From a checkpoint of a small mixture-of-experts model trained on Wikipedia.
Size: 13 layers, width 192, vocabulary 8192, 35.2M parameters.
Experts: 64 experts in each of 12 layers, 2 picks a token.
Training: a variant of Muon for the experts, 298M tokens, 9086 steps.
Below are experts of layer 4 (counted from 0) of a mixture-of-experts language model. Rows are named router (the router's row for the expert), gate (a neuron's input weights, with its number), up (a neuron's input weights, with its number), down (a neuron's output weights, with its number) and show model dimensions 0-191. Each number is 128 + 32 x the weight over its row's rms, rounded and kept within 0 to 255. Numbers have three digits each.
After each expert's rows: "mostly gets" lists some tokens that are sent to it at least half of the time. This comes from a sample of Wikipedia text that the model never trained on.

# expert 10
router:089169143124067134130141127110137120109099170136192141070144072141144139093171115108150163122070168117128162172095156141126074113127106094098136166178087138123087133205138156115167082106108094095154095087177154162152187155163176098191169125213084168127205119125096176122136062149126125205106150131123118154167158070167107128115115142090120116121141126130156121125174154164139093156171115123150123146148117043109149104148108073093145166108110136135082112163143161126155122111147134156074118107134135166095101124160178134086188129137121164117076090082120108151109068178109111104
gate0:107099167124110115138167110161185144113128053151117142153080143129110110163102161070119141135113109163139117150129088058096142097154186147110137133102147147090107144114128096163125118142099141155103150153185181124090119127115156079083133200191085126153084165053130130121084120133149125128096119063139127076183049164142114107153102096111157137170137189129145080111116192170172132166129162132131146195096139132134138162103120111190113186127071138129165160124193148127144225117134117076154071123126075151118150176102172128132138126085120115137131145107137189106195120132104159112
up0:106103125138177140147108123122157094104115129149138117132132117131150128105179100156097165114096110099156171112139205191156115122127086105128108106227096120168135174107154080106138157102161163123100164106171066140102099129134051118090177165088121130131124164101089128116174106101174173118150136135200170183113128196086129093105094138101155120158202103100123136121134055134166144095106057097142056059131126119146120092094143114102075137150150129118120140176143124145103123137122118180118192133150131081110141092106144062189137128123144123109080136181145043127077141110112155156
down0:159120177081137085114104155077162155075135120154107113155072118130132123073135061139142151177146098115135097118084110144201086116194105154146122153160083136130111133095098152138128090079171140172147135129131164133177155074121172069115139129132104121156164126143143088175119141172140128151130142144087124165122142148154131078138115142121170192093120158082137134102110079046140077184145176106144135186097158179184046152113084121129138153093118087122103104114083130096125209107176140065146130068176146085135145145082141140129182106112133103081100110079154188108142112142122123084
mostly gets: "ular", "final", "est", "ator", "cent", "plic"

# expert 47
router:065143124133080174083142127181166116116122095151157127093130106178179149124131149132158176117144152044148159142145152144168058157109130153121155118180108144141089117170167117109167121143057167048136102114118156105146150154123090084144088151102093195218189149083109126092185110138133161176185149089108099152137166092170116114198085151108114153104069098119118171118146143169176130129189129053125097107124118142100179142121098119102133177085102150159123132149115141114141115034164123132100102136143181106145109138113133127141140104133111158087113093103094129079158111141099117099
gate0:141101156179182182139125135143187079112066144150084098145099098123081113125132103105168135088092128167164113164169181123135154126118149134180247122132104142162155190139160109158144132128089125154140164157204094094148120143133165151053077122142155071131152176064146087117097122139152130135127085051145117111195166173113119114142139153143134119135151130137115114191111091120057091127144146139122089121120128112090098095224102133132165181090105093125101136103140168152151094134111138125190098137156081155106135115129144172125127119065132133155145140189108166153134101090087143122
up0:147097166124126136138145153121161074115041159197163117067122096076071073101113134157084115150155091145128138115138189068115142122149171143172145156139124141169155200134140151152161133108142111122104165155150128150110096161119101169098117098138164087102137186094092167145195117090149126201148122152107193191084130166089157105167127148087162129144182161116129108109070140147145108116136126114171058125168148160107098131123103112156173142080099128097125178127152119148130146120123085073116138104102101150104132133099123163120116157095094103023127114162118126120154134220122181171
down0:137142133065142066184115159155150121143131039106160155133142065108101093142140121160122099158104133088103126131165167082069172218126111162145107163133092138071063122193069170099120080139146146123108133071150145120058104098116147174164136153126107132151101142133156139173102141182128112123154107157176227105113140169138169094127161063048156136096103125134099120104126139125134125142116090114108118163098154138143090135135133097104126169116141140081156142124096132130069178162087065136094112132078166213144093124107116128119122131074131128122138069155171103097129157154123124134
mostly gets: " the", "The", " The", " Royal", " newly", " Lower"

# expert 61
router:080177148123109161155088171116079155133077144124115075098135142157121157157059138138147156078130186112135151120099178129159155125068191131151112118156102167144084088160111071084163131152102114098146075103125138126133157166173141098136108118146118205188191157100131159109178125107115080156125154087137128127114183096133133148195096152089103182133100128128104160121160138165181110007150176055094100103089118113078141132124170117112117147109079147126118154175162130101116147089144134164109095118107144122147142075115175123103144081099102160164120068115095153057110127119129147127
gate0:127170172136099105139132148185101144156107131196192127085166042128135110186091213087139125073144152178107151122136143130137111136144181105170109142094149202149131141123133115160132125083117100185071119092106097114095118096179149100069133142143128128124096122091126255126134145103100139103127083145126216098134166135182072056170154113131127155145162128152106100109114093131155131174145133124135148093147116146126128121146164100162076139097059127159121161100196126091117144089152121145170110072130153080131095097086127123112079112107166118154109162144129168126115108161134119158
up0:109103119151139101198159126158104096183105138136113122109097165097145102097128108182075142180130133199147139145095143137122140110088112130100105130154185093124161173159131093087116165080186111131074212062116147115127102136101105128082127131112151170106085112120077107098076070144097080134113098126127131183117186120096054092150143176157139130114218117106142122134185146127138152102065153119175086127149097121141213111096159173148121170151115133136124134095192192146150052110190133098123150152116173109165149111099110160154133100095126135125076097145129106119127130139072132096
down0:122150158158166101164119171177064138103119152179139160111068114150141201105155129194128082176117154154078132103101211053141147121128151114108147155114097084138080132105112113170144157155173141151191132101148127100151128127146106137134130127092128083140151126118136072134146152148150060131118112103089208138102130136137173123159131165159099208096064179191095090120059065148126155129132116101124119067100189161122087135152125121065086144154138103136146151162154169128130114165111146109117119136118098098191144089099109160161158094052103186094134140087111129115161117124161117127
mostly gets: " work", " process", " Ash", " works", " troops", " worked"

# expert 12
router:077164128146115174106128132153140115135089129179154137120142080204159173130061130069181150092189182082175109134092101101145112167104166173098137161207115146146097148143223109098109136121102129100121075063118141154143161184123173131164135123130111160195154139102106140131175045083135173132160173140114133148140129090182062112208085201094160163114113143110126144104162164123151108091157143099111143087110116144129180128105110105131142124093113173148115146171098165130129110115122194132088090139130162112127110141136115145085136123094159134093132074134087162100144109084150103127
gate0:122040117132122151096132139158127117153135111168122078099104120094107114136116138175172090092126172127158116133118094149069142159132150110133154124138126126184152194105131078090128114155140107150127154119197089115125115142112186157141153097070152154157173133072123177081113139159177154147148113136164150132142105092137117147108120133139076020154162176140118123102090096167187120174097094116138155149159183197156183152165097105221139157126080114117100077159079162101080136150200163086159105089151121188142122124108106204167109145115135167131147145089148145088155123116111116090
up0:162056149155142178166106077163124088131126159140092152137113104138122074089137124145087119096111117141129162114132152122133102148106153159105084100162138134121083152136102144117111085116127079139130160107131146161126096094105094140136175141083094218158173166064091115178145145139194168079162116166149172175156122155093149097154084118160128061136127149131108102155100100192188137110158106133119055115156119113128155151108113119138089087114129091090126132100093120098168105117130132124119109074096167143191120016115112125122108120134139096071093074211204142098173131194146142127
down0:096096148119110080177163083155135106076136102168166074071089105126146118139133174158143105160188138144160135113109202092118134192166160127078113120190106124191124165169111131175140101122156108121143129137159160102126113055137134138120138112105138106107116124085118108135083181182125147135130143121076241130130144124139107165135140134171083106155144129097094135129080149105060132106130025147129119169121169100149128139130075103182144115144139077092160113125121089103155134182154152158109124108136179124131141192140067220184122134101143170180094114114134119117103172117099141122
mostly gets: " These", " those", " various", " Also", " Northern", " different"

# expert 7
router:130115136052073149154161166125152138132127142102137116094089097137175162084160136089176135051113169107124131082092116113138106131103152153107113125172080134170052138170129160151128111181108170097180103096102160107112163110126176098104122152183117164115140159156117213136172060086083101173175122084129100109184135125146128136142141113089080148119100050147165174112131138188183117127205082119152152130134129083139147164177148076068125136145128128185122111165123141121143117113146124176059100076080159141107101100187184136135126077124124155128111110102146112142097106140114156100
gate0:172102107067138085153149130143096149113139107135104110134078045100146121136134097102135131117131143128152138134109104122115137144095183112089116151146115157102116160139146141119125105121066085133124167159222086121102147144150151229063100091117119161131161133091079118153146125163186126158149120158117255117114192112133152097157106163182126106121154099173165124162139072121157102188153124132102133130123142046092124111116155120169109103154096075109111166111179076184091188127138148083156101152113144127112093149125142156062148104097094139157145104095099183124158080107103122130
up0:134134135122185115116132084158106131133091113143138137123187105161115075080142144099115094138104155111172155101141214103095120111136102117134099120109111101151084135127115101166149164138163176124143196105095129176156147133151055159187179127095105143098142139122095130112182098088125111086160120125158123123105156150074102114121125115129113154099182165091142103080100184128194131152102117096148076110221091153124119124187072047092175162095111124105145081122140141042138073135097172060108118176160101184153146112121158151173110123133114080115087119097160108123090194126131088128
down0:157093189134117131103144162122140188132159173076166116160081094087074065106089140174180092149137109169155141135150166103156129104151075170129153130120112158174092089149065119128097155106158110138162150126170117164128142087169149172115114130141139148114152158108121103161125124172163131109144076157133198197150133077120089144155114163113154173106106079086127101134112142113160116179074079131110091141104121152096112103042113099105150102128072093081105184078139077135136133137145131100093166142155150112111085152108092107086073122127132143175130084145136240146059167143142149129
mostly gets: "ement", "matic", "ified", "ficial", "rated", "ated"

# expert 58
router:069157140149122125120137190132137126089125131132105093155133087180166126164062181149122156098145198126119187079069171102191087176087148117102140129132096174142125150203098094050174083111109111071198101102110146140150170187158125134146102115133116173164125138124133145103136114070102107152116182103112093108118184104134158120192134157101132165152120098092124150110136178163147080099151131077102117126115153104164139121136100145113139122110066143124138114162162128077151086077197200123127119085141153107208109123155136098096169062114106105116100071120104152121109118102147123151
gate0:109105213139108109138140146157074134114114162134123113134112129191159109162134156107156184155152124113188131150090151015107141117099161095142105119110131126156116124119118106137086072091114136124080146144142074118101216153157189146128131120125119122148100126074123196115103111168138133168126117127150134155120154146102103134113176124175099182126157113172113100137179115170105119152123120071155138060094142141118148197183162107142075178046098096070180121085152166129116171131138163161168054106114103150103141089076132085114179113141138102130133121077148193109140093113081132112
up0:106059192134114037184086140146057123140141146092149122118131133167166103112128186078130179122155147148172136173073127066128138126086160098135064088138091132168083096128131093152065058101160120090088174138145128131121166169137144133128172116131140169160116125077102162154106114141155135143101125149164106143104132168049114172129164114144084201152114173128134076085134117113123112109110120091143072069160129132121133207183136134135087151100103187100134117131147171137138146136140158133147136086101126123142149050077104138146153126132172083085115164137125140132115087119062173133
down0:108138169151153103111084119158084099107119068144110131127109130138100082138138120176132130156117118165067107164141171092154185158173136131098132138167126098155117124084138103160072104132128094174098174115201158071113145091161112187150169144209148169124094121084105123176156126169123173109168090087124223106134150176138057165112156176151122085130130079127131080128130132059076066156102133161148109135067131132156153118105089114144107111100100108108179099096179126133058168130105132143133146083107065216155107077144131144142143128122142101167136153106118098125134124099153084143
mostly gets: "Hungary", " Japan", " United", " Representatives", " Mai", " China"

# expert 1
router:085168159105082202090126158183092128106069114194133105123153122191145162133092101132161160071144197116133139105081144148169129173094159175131148167220111118121113100149172100088138089176089170075140137067109175106121148171117106096157111164099092167129180160096136133121148080147109102170156159131131096157137135089145132084148084149087109178089109112149147176140195109140141104056155136070104143133137089127139201143096150096091097152080102162162139150171116143119122134086111166114107086133113109125146126126097107155106133095134102190121136066130081149083179133120133148130
gate0:132166091167110147126167142148086156087124135157149125124162116162170102155058214110094110082102157147128147100098116086083092200121123134120186161149132130164124071125180116121154105159137119169145140111139137114123163121154156153136172109093127152102076183016164189105123119189150111125119137106153165091102219154121154146115156140160096136081131117126083123125130142104158154146111123164131151148133107148188109142153207108141136155140148072099118159143154212132147153126150099138142082071135092124125125171076143125188084160164126141130186040123123118155146079106145094123
up0:144079170130103122171108157128106094123108117146129149144112104117105131162123127142126152132146175109130134188101075148139089109108069122177169134146133128143114147137159148128097129105126141176124167160171152199105106077091088141067185144129129082121116135119107078133193129124048121163114084140085128099129134190105089108107077164089094127178159145145113132110168090131193119164109082061120171117146185137096175179150106111116093138082037208118141116134136112126107109124098086121170169110073118117097113047148176162152145061069144128143132164141099138083131126198112097101
down0:130137165145122116168126135142135179185137101103144125099143113183151153204124156127147146159139112110122090145044149092138131129171143080172166121178105077156102139113092161139151138114127128212199123144164128110148128010103082146107178142141149044117136112117141139156106110090119122148110101150135162092062079073133087050134120112113109154157171154109159102178145125151151036119150131114151159113166145117113105114135063141122055148151120115131133132118142079109088156119113128162106150139135128135154141074123072094115141075080179154145209160100090159141097147131137113107
mostly gets: " Nov", " Orchestra", " Museum", " Voice", " Racing", " Awards"

# expert 44
router:060134083091144180106143158150168137094131123104172080099133144181146111139139118084127119123117193075166198107141153174136081144089125198142151080129109168101135214126156136140177082141121129095145096103088105097184175130106172120126131123187125148163137136159102176058152121119059125104139091127075120196140175109122069085137113112130069147131101060079111130129123134165146131064144117146144048094159167068120157186088114116074112148110121148122159081171143132160137097104123198114093133151127132100097117114151159117149173106140086119138114109115145157079095109131126134131
gate0:112116160112115134170154185111130066086119102167065069150118153137158125191114153134178146123106113127160132114058149097127137140151202131177177103133097153155135156100161127068241104123137106149080107160165156129124140172184203193114159115140114121152130125102139139074108091149150133136110106102081124125135157098112146072147137154168082114134181140132104116154133158130148093139120178070145140129137139142105157133171162143140149138138108063148139105132088186139121142127199113076223146082138109101126128107148157103123104131149143164137072052114135214150098113088128117155
up0:158102160148109112161113073110140085127145162114167132120079154159031121113152164098094133160155075164095066135134186149102131151083133159122062106162119121183104138161160082117155160121117177127079207122203123101100063100091073064096125163138100161139119157150106091159117151122149096094133098110131145144144109127086023128147106179115082091102121151168091105086138162090112166140126057053135101117099120120147108128147121132114124149142141163211112056157122184127144118137138142160139067152134109116182172091119135131151120115122141102159166124163136113116129130100165106119
down0:121097202120165147140173148125137135136153111088144106153124175148150103128096160163144174128108149126157102129172205111147163134215156151134107122137125127164116123055113118129133080139127117158151144137140160181201157061153167097087099168123148181105136168110092105181171121161135143077154063073109172129162088095158142097115159171159148137081144173110140085135109103168152141140152146130106213132153115092117127086170049103209119075145114121089192152124113144105094142117101111119121117171161117111170079151103105136136110153070081110133107175088127187082120147098137148164
mostly gets: " variety", "tch", " society", "unk", "age", "ge"

# expert 2
router:104176151138091154090104160159128191121097045146169132066119098149147109164096173087134151125153168071176147077136131129144118201111126173184126147140084131130110116153172143066157108164125159088141072128118147105085164170114135090123153158099067191160142129102137197100186129146081165152163143161115134109128171118136116126145100164132107154138106118143123176130153154159205082144140119114108090060160119132103189137151077098077075160082096149163182128137085213121142111091088142151113091133109167128153128115113120104100147117072102138090126099122097082093171096105126135101
gate0:143126138125190132136152149155156094165141139184146156136061145098138127172087124118143128122101127125091113090095113101112167150105146111167143128159127196162162149138190119145135028110083065145127125132171133040090158119152182162130149172137103130183068126116124186158133130124168131099120129128161171061165188125114127118131068129120123135124090112132128157171159127137188070161173105099111128095163121194127118098165106076146152157178112126109089123059098183066088131104116146100066071136156118145151107140136169122138123155135152087161135094055162121179129112065133109111
up0:162104161127197144144132127138142094185127146142137154144073130060115110119098127126093122150151119170079137104095118120122119166107133129132148133164123191145146141130161108116120034135136071131131137126142131103099114139150128112147174189137085117186113128096139198161155120085189159057151129180160142096187181145080128088144057177135148115118086157110153149118179167115216095125151103070117082088177113193117120102128094055155138130201127137091114120086107169067085178118103116100081087117146110123175147112109143115139149151133161087144147116084170103154112116078145095128
down0:128131102095171100144114120126142091127178075162140137098142140126100126143148126164159146143137193183091098140078159098139124171117123109129158130133144116143095171075184106061088064086122092122150191139145090149161110065117125104133155095108148100136117119112096140134100113101181151157150125108173125089135092153136130186108115071172135123091174126159150144106139098105112095229107169150146114101107155169131050105104061104112145071137102095098142176133125183093127136108165103139129122135224185110124098136120151093092215143150190098164084149082117132150142165194124094110
mostly gets: " However", " until", " when", " while", " While", " where"

# expert 6
router:067168133112102126115122150166160108145082159116140141099106125165109193137115159107149150044151178083113115130126139131163121163081170154188145165147117162157088173126150105121152126184091123092145127079072149111169170118102125121143152136095115154175172170101144124130130068111118160143190157116080135120112157080195124106158107159115092104133108112058132113151154175128121101067117122093099121111135153155096143131102115093103127232126105139102207200129148132123103123095117147204084107127152089171125129082129115129101164118118120232123134077079110191095127125079119133108
gate0:125099197128150097104167121174172104126088083137143135126130108127071147153126108136131128156119123118138150160093162108163203192124218162092144147128139146209097179107148151125177085138145104140157153042149115121093170054137147156096118150109096166171117114061130109119075129160107109109051107120133134109115115192115113109138144170083092116162143092119132083150127123116126098188103055118148102165071114152140142137136119118149116169135172104084129164128171147133162127138162151090112102130143095157151146154105174154136150097144123134113072094070156168053113151058059121089
up0:116077119188147079127113129145147068158110139140127123081110090188147124128089102131117151163160136128148124217071125158143159133111106116126110160152099130157112165136158076152123123150178133144081146154133122123083088123132064133075159095123143128132129109102073122150149113117156111097120105135155134173144094107055079133138146159079158124123153180174140195063120095123183134112102059108121062082164118117125132141128101084166083129167152176135124142125108201184109162124118175075097177105106165098189142071072082119103102095104158077086101120077180098153172165141121134165
down0:144101130209178108109128089086175145160113079141117121095166115152079177115155105143165194157103109117075106182066173117112158173158184127083152143115143179177032108121172111141075109143092093173111132134104088101103124089165098133100107112178119137154147123099134087125096096080137146165084123130104145147179120159108124136110170162141104166096128156168135155145122109108136055178124064146112138148099105147117092123144057122121128108157092096066121130137077159161149194129179135133174153076125153163171060152108137165143137119115113147111076157149150096155155111139104074169
mostly gets: " years", " friends", " inaugura", "www", " divers", " tries"

# expert 5
router:092149091120120141162141159135167168087119161147143153067065163118205131075125112113178141118121165096163178161129135173158127165116096119130129135142115188112126173141044109163159096154141094088122095128185108118094110175181154103139078167127059193116123148129123199122150106119090087141181136134128114151167141120123144137169135134099115141146119089123138186136148122153159103121198115063168142123174137103125178171154096122122131154172116131174153100172088169072191059066140135149066159156124133173145107107108173123123156095128154147185093081101109107115113159064116124154
gate0:130174148138142132105135153084116178143126065175181132128112120115104181149105147135103127152064115100140138090136143125122114115136162147165109128165075176145057110119092062153099152066093143124082194141140115154143149142169184140096111147047081128126121116119067172144142145198150098100102104153169129165129118111097144078121084126110088103079148080108105061137148136158128178144107087147148103113115130133139137173124100161139101158185088083144110130126136140074122119124100125086137097063124071137164135144080179177170156080160136068168059095062113144140147098099081090081
up0:149115161120139045142119120104074075089091075168113136121123087102120037135104095103123098128108191141162149156065137130170134126174132162171113129172134111119100136113089119118115113124124149148095116127184120169146120135097056099106158152070170133129108119000109116148147122114143143154117146164164130169111195148067122177140134124128091158124144209077118158156156092136141145165081148128098118115130097132132131102107109084125085089131115148146171118136173095143177134100135123109138147190144166067055154100074080139151156165164152111161107134139140067140132100160164165165
down0:135123140163108129152170123114103127154076151137199121131119214105104120113115101113109087126139156140113091162138162053132157099142191097137117136119109075136062150103136121153149129125161121149136139135222123171118177124142090119154118127136126072135120151068189084095121143124148085099106068113129204166106110112152172154139149088109117106086084114119131167091089105104145079171070081099145150093150192176122114133206068120152170133134100121108110122088113208089184147142124063051118124103136127173103150099077145144158128075098133127104096154165072159096132110127137124111
mostly gets: "ular", "ficial", "rated", "ified", "ated", "ous"

# expert 43
router:048130155088121094130121108109192166128094134130173109105077115121159201163124170100152182042136165090129132081081113165098144158090151176133176108192137193089070159137102085118172113131104123127130135097187134129168127167063179143127116174139097144161136129134135149157137122099104169118173118174120125140222131117189107124154110143106112107146115085070123130108148170167115115085091155142149126107100147123069145125071161076082134196138095177134117123144110186134135116078119127137099117135118160140103080087127127105096171075115092080116174102092147116111138162106082137124
gate0:136123165134168093054173122139140088167128097135171144190099132179131105162096149148121104137125156153135116108167131126146159070174219119118143119102155174152145155083143029141198127146082190195116107157128106141095169144119120151097122136116075152124115103065135152117089144130075143222059083097159157120121054130206172082100132149143145094115097077144136116099122076152161131163155124113098119110107129195169181129116127136092065119119138125112118147139182139132104172116157134106099128122179142150120173160143146146172141122120105153119158105076120155093155118094164138132
up0:172150131116104141148126089102097119069139062191157132167053120113137109112168153125068146164167079102095179144131111092166100154123088144132094161163147089063078174153130137109093124153182069148098162121119147149124114138143086102127163128136163081127139119108090086141120112068129095095142141102155147182137177162095146140126081143136100149103134156140188137081068147170166149129171093121067137101166113099120177182069074109124087174143113110150124088105091124146143103159156137091173160100084100083178126047099164115164105144103055140147136141160079118158112096169128150152
down0:163138127159144127123127170139085136068122095162151125085115156121053116113148142157212127109167096175100119140121141093166144158183206132085117107153135139195093119125165130117133136117161135156088111156117139152094148099165187153074112118119089152160130113081160075163080065109128043169073102139125173158102087084176130073149121152153163134136143108126092139146101122135211079104142099139126141141099149156107099179106045133189095140183120112104130120118140130102123168157112137120114156107176155165129057201116098133206111118105158181067122107138116125114142133135110106140
mostly gets: "On", " least", "Despite", " Ronald", " Position", " increasing"

# expert 46
router:088163128121091108073140145156178111136134127084168116135118122125156173173148158075185121064123161076163169112175140127131098142088167115160125123145110138149109192170096108071128098129081144088141101116135144136141160163156171097159073140108121149176168160122119130112168111136107128154119163089125118150091168111187146053136108143151076151142113080059107171121163189104081095039154178124113148113132164156073186142143102094067119144131089104142152100117135114163084143096178171198112112126100100135111084052103154074141156103094079152130112097124121150119120125073107147077
gate0:127150155123137158041131112147124143146087131123114194124103093157115179153133156162123151087087145146087115153168055101131068146130167106121148121145171180193118170128126155104136109101096124142211135121206121105118175093141176128133090203129112124125116137095048101132109143160136180181138178137125167105068160096138125124137095137096124101098134146159132121136142084131120167168110121097124110105081127187146161125108092160122089135123103075122134127088130087121072183088155152154134070188197125141163145177091159143144097109141109149169153093069158134105159098080127042105
up0:176053124167109105172098088146121104149123084173128093120101118139166096129143155073090148179179139121182106120095152172139134118080137148094090137160186119122106174136103109111122106152163061096065188155158087135129104148119060125114212061118128111187141170110089130127157111122108136128125122129133131134099152143074108172079099164146080110153140184118118109114072157151092092119145122137137083171172095126106103138114130099106116051109142161138133128184150144124157146123149171072114189149101104073131179161126099160186130091054167092136109143158131101187144113177165159096
down0:102106164077125091169131123170093157092120101123157105128155138143144097117076087132144162108109089155185099154138175086111119147145195114102161134173131094208096107155103135139092130147172137125072125111133120124150212075102126140179108134245107155158152127087106113121140107105106081128112055142105187107131067088216155084167119167135087124100129140126128162117093128138165127145125100119123150092148077137075085100103120132104085129136101065146115103174109127114103143099139159068129141105123068146096063197121122189138104099091088083128125147090137107125069135140139146142
mostly gets: " Pin", "ps", "mber", "pper", "ix", "zan"

# expert 42
router:079161122141092162149099150142109125128097106188115087109118153167162174111076130150161123123201194090145128107111197143159121164101118203162146139199078152163119136139136076111145101120087163064146098083139130123129185157086116094155099158106106148181145149130102151118157057080072122148148168125096107139146181078171126111153122175133123163113082120142168154156168131147171084131157126108101123134114121157105180150086112101160067102100058174172088130126113204138125118102142133134077105163160143126149110130088094124069121052097131130121123083099080146069110122087152129111
gate0:163143164162116082159126128172058082115160095183207124099132156170158128204124145113127135164108199099149135109152196084111070166127194134186146137132157094159123145181159069155146119135129021168124156137137155138141163077125116132095147081049105068134097160077090174140140138156100095151140155116142164110153143156126141132194089147126113158120147116150137101148053112162187114158154136115161170106095135114136163133139162129161112119164101114097107125089153119081134124110113140121142103085129115126185077127052178140152073114101154114112124098092126125119145115108169098121
up0:137133158188150097132102099155076065132098113173181177092091119196133096133151129147126121158124147118114157131153150132122109146097150123162116120166192135149107133118121094136137143139167074185093192126147102169157121088103090166068168086051123090142113126126123125174154109164160137111193106167170178126143192116099183126201088172113084131123128106147136128057068074133150097095186156121177105114139122085185110199150165110158102154115135145137133134130155126072132115114130143138136176117118124107161104093074156146149067092121164141090118112134186083099182138142194104106
down0:153044162131132085205157108159133102113144119112113134115109125108156106148144114150148175153152127122083113186115121122136190162139118086109144097139126080129080137147117104164110121114209186207107142109166126070141089070152154103117130157170126092116125091073148080118158113142105076096171111089099191148152158099105129146140149140100174111081079171148175154146135071144124146119162019102138107104109141110150102109138057124172063105082089057119133145167140127121138122135118158080139118106143128172123096116109095195161110139132130142165167144077159129079104097088180120146
mostly gets: " drink", "^{(", " Kelly", " share"

# expert 9
router:086159125134106190124137158185120122117105118152134101107140088183141144100073126114164147119143161099139124108145171132143117215093132170170166141185119127136068118168158076079127108165073152115133117084137172134108158144102100088154073163092100173152144161082122151154171107111075122184162161106095114163156134091148107107173102140086143178115084111148120171149167126149151120060172104096099118139109105137088191103108155099114117147047104180132123167149093168108151090092148127155104073152169167134136117136085078161105149114091105204122075065124081169103095107081119169130
gate0:116145136089144068144143150093156145077124104132155076133062090107182107145094201060157080131115113144103154113143147097128125109125190139104146083132153152120132110124165102107150069148138164114107146092223173096149169117227197146164136127168117168128103162122141164084155153141140184136126095093133113120187149113120130153112129101138100120145109166124086141148101174114163113107164096092201127192101177145134147114112139098138162150176083149137204133109162124141103160150112166177175093097137127228151146125123139163164129102125145171135132143162129133147136036106112105133
up0:124140128115136079154129141119137162062101159189139113106114080134175079129117181153125086154122057121124215151104123108156114100138155200100133124149127105120127129123186145100114109154186210125090133107152179148118122131180100152157188176123112125107106150092140183139190114087159179092111068132114156124160152134115164126113136131122102127169032131118077100132109148115139127093153079089179083132123142129126129147122132085114090140181148173111200143049136160156146156131127132121124119109146150186168184126131100153147164091160097141099126152210204109173103103117114136166
down0:095104121106167176114123103107108117154133104144131137113112127160139151106170166133139137148154089119164086075184165117151197156154151107116133181106113113171118093125085119114191098123194126130154120126134189170195127075113170122105153127178097114084145086095119103136101177101178069170129079122132169125111085153182156130178107129153079164117097115114102111142166144087211182127081136141148104121129144181134105150126089115105152126211165090062168126127132106085162147156158175109071125119168124175160103153129177114171147101112101135188118180154116155069098149050152108111
mostly gets: " This", " this", "This", " His", " reveal", " Maxim"

# expert 31
router:072149081142102120171123126140167097152151112140156135080128081177122130119150145096118145069133177105129107119072197135152136168110155206125187122188121163183110073149170125149154066142069098056116119117137166122144179178130113126118153179135087177158111182120115139093142137156077160126107170108105108165141144114153086112129122139094134144173097083121151147135191168146116117078142154127139047051180149141148162130149087084073110143126101204143088135176120133114138062066125108140081105105114138112158104122092160148124116115115134069083123120059092115118112155150133128126
gate0:088126143153115117120141126090156172160140089169089111128130141108129127179110165116139123099156150116132114092122174057116078175077182141156166165144106170173113142111170103151175100124145090183119175194117083149172106194173149187109115174135121117173164102087134132129121184096077091102112161131136100091168162107119149093166135137196024171106109141126118076152108135114132107126111126146137225183148175156123104172168136129112165131119102115147112150148152163088114112067138139171144104103099155060121135136104163131101096124106195091102096104093128163084096073112138159106
up0:071095145132123120109109133077182129165128104177102105163125118104129115187138175102101143122152129179105114085116160081144100115071107157156155154164084161140136120127155095135148102161163054139090195170142089142125036195151144157100149171124142138157172103111082143142140136083104040119094182156139078129135154190105161119140119142161102128110076192125096103159084137093109127143128168128088200145164171122184089145147081111096119132142095149132139142148129165097135115071144147176104144106119159026123120122093123126134133148074155074099167123153149133091105109164178164128
down0:176109094102128143150126109164099096132101072106148141141111079096150050165064200089158147186100114186144122129082138109121168125225099080125108148125141124156083117111113180137118107136188119165200127118154158117130098071132131142129139153136126089163105135103115107195128170122053113135073151138200201083130091128105112116130108113105129146135130174135129112121095127147122099167089139168163155159114139196149083113133117168136141135113101067127184176161136168148078147118097082096167154104101114158115115146098111162163128086128141141051129177098184109072083142099124145134
mostly gets: " Animali", "Marcel", "Alexandr", "ism", "manufacture", " defeat"

# expert 41
router:067124103095100145137161121167129127091088110164126114118139089156161134162097158108140196091173185056154134165122162168154093134093104197139126137172130201095093166158130079143153104186097167124130066133135139110170136121137119093129078151127104197132176133133094184110170089114109161216132193121136148134155181122121090095130111145106076172194087111132147160136172128154123126099143137113127084079154131117130183143113130112076103172080066140153124157154138113115122109058091135112119134165123117093105076108102163124097171067074081179131154082140111115096110135136161121106
gate0:113166150177160108162189104156123111110134089173163109118124091114143086153142157072075180119139103164149107158175171097142145176086128119163149133157135171201180132155161117122098139117082064124054172173213129133070140091199154138135117160134107148126086115132130207092114132149135135123111150123128150124132178184083155126125087128091117106164162088144139100192101164125123088166115131185196108144107127091169140111142161147120125135121065159171126103128170151077130127152165151159197119107129156115133136159071155155106059122090120077082130113128091165097162076139108128135
up0:116134106105148082158155129139151128117143130135184134096164110130098050132180154116059168107138114162143126158152162122150159139060111105141152110178151147130134132102178097106071150105111141120096164145188119161063090132163112161146160131139119145142146109117152178101161138110107175147111128147154155140089185195061166101151074155114117123156154091111117138141076143076093096149122111170154129152176107104123109172136154110091124147145116163167156123148151111085145144105204134162155152095129174098168204161068161181120018130169129117055147105162113119105190112192160149151
down0:159159107145162156133117175090160171201090181100117178161099096131099123108105138105201148188114115096135059153143105176187124127163132083169123121110159104116053032209097144150106132114116112186204144110143135153149136111129115111148094108113161133079090151133149078122144140108145122089128069118117229190080153103124155125156129095133114130094107071046117141137109119113089117106145113115125126111106151077141130104150072112109120153139137110208162073105119142120155198095142176160168129096133143166130096115132153121167106152112157142127086119146100108090134157121114117102
mostly gets: " States", " goals", " teams", " players", " cities", " statistics"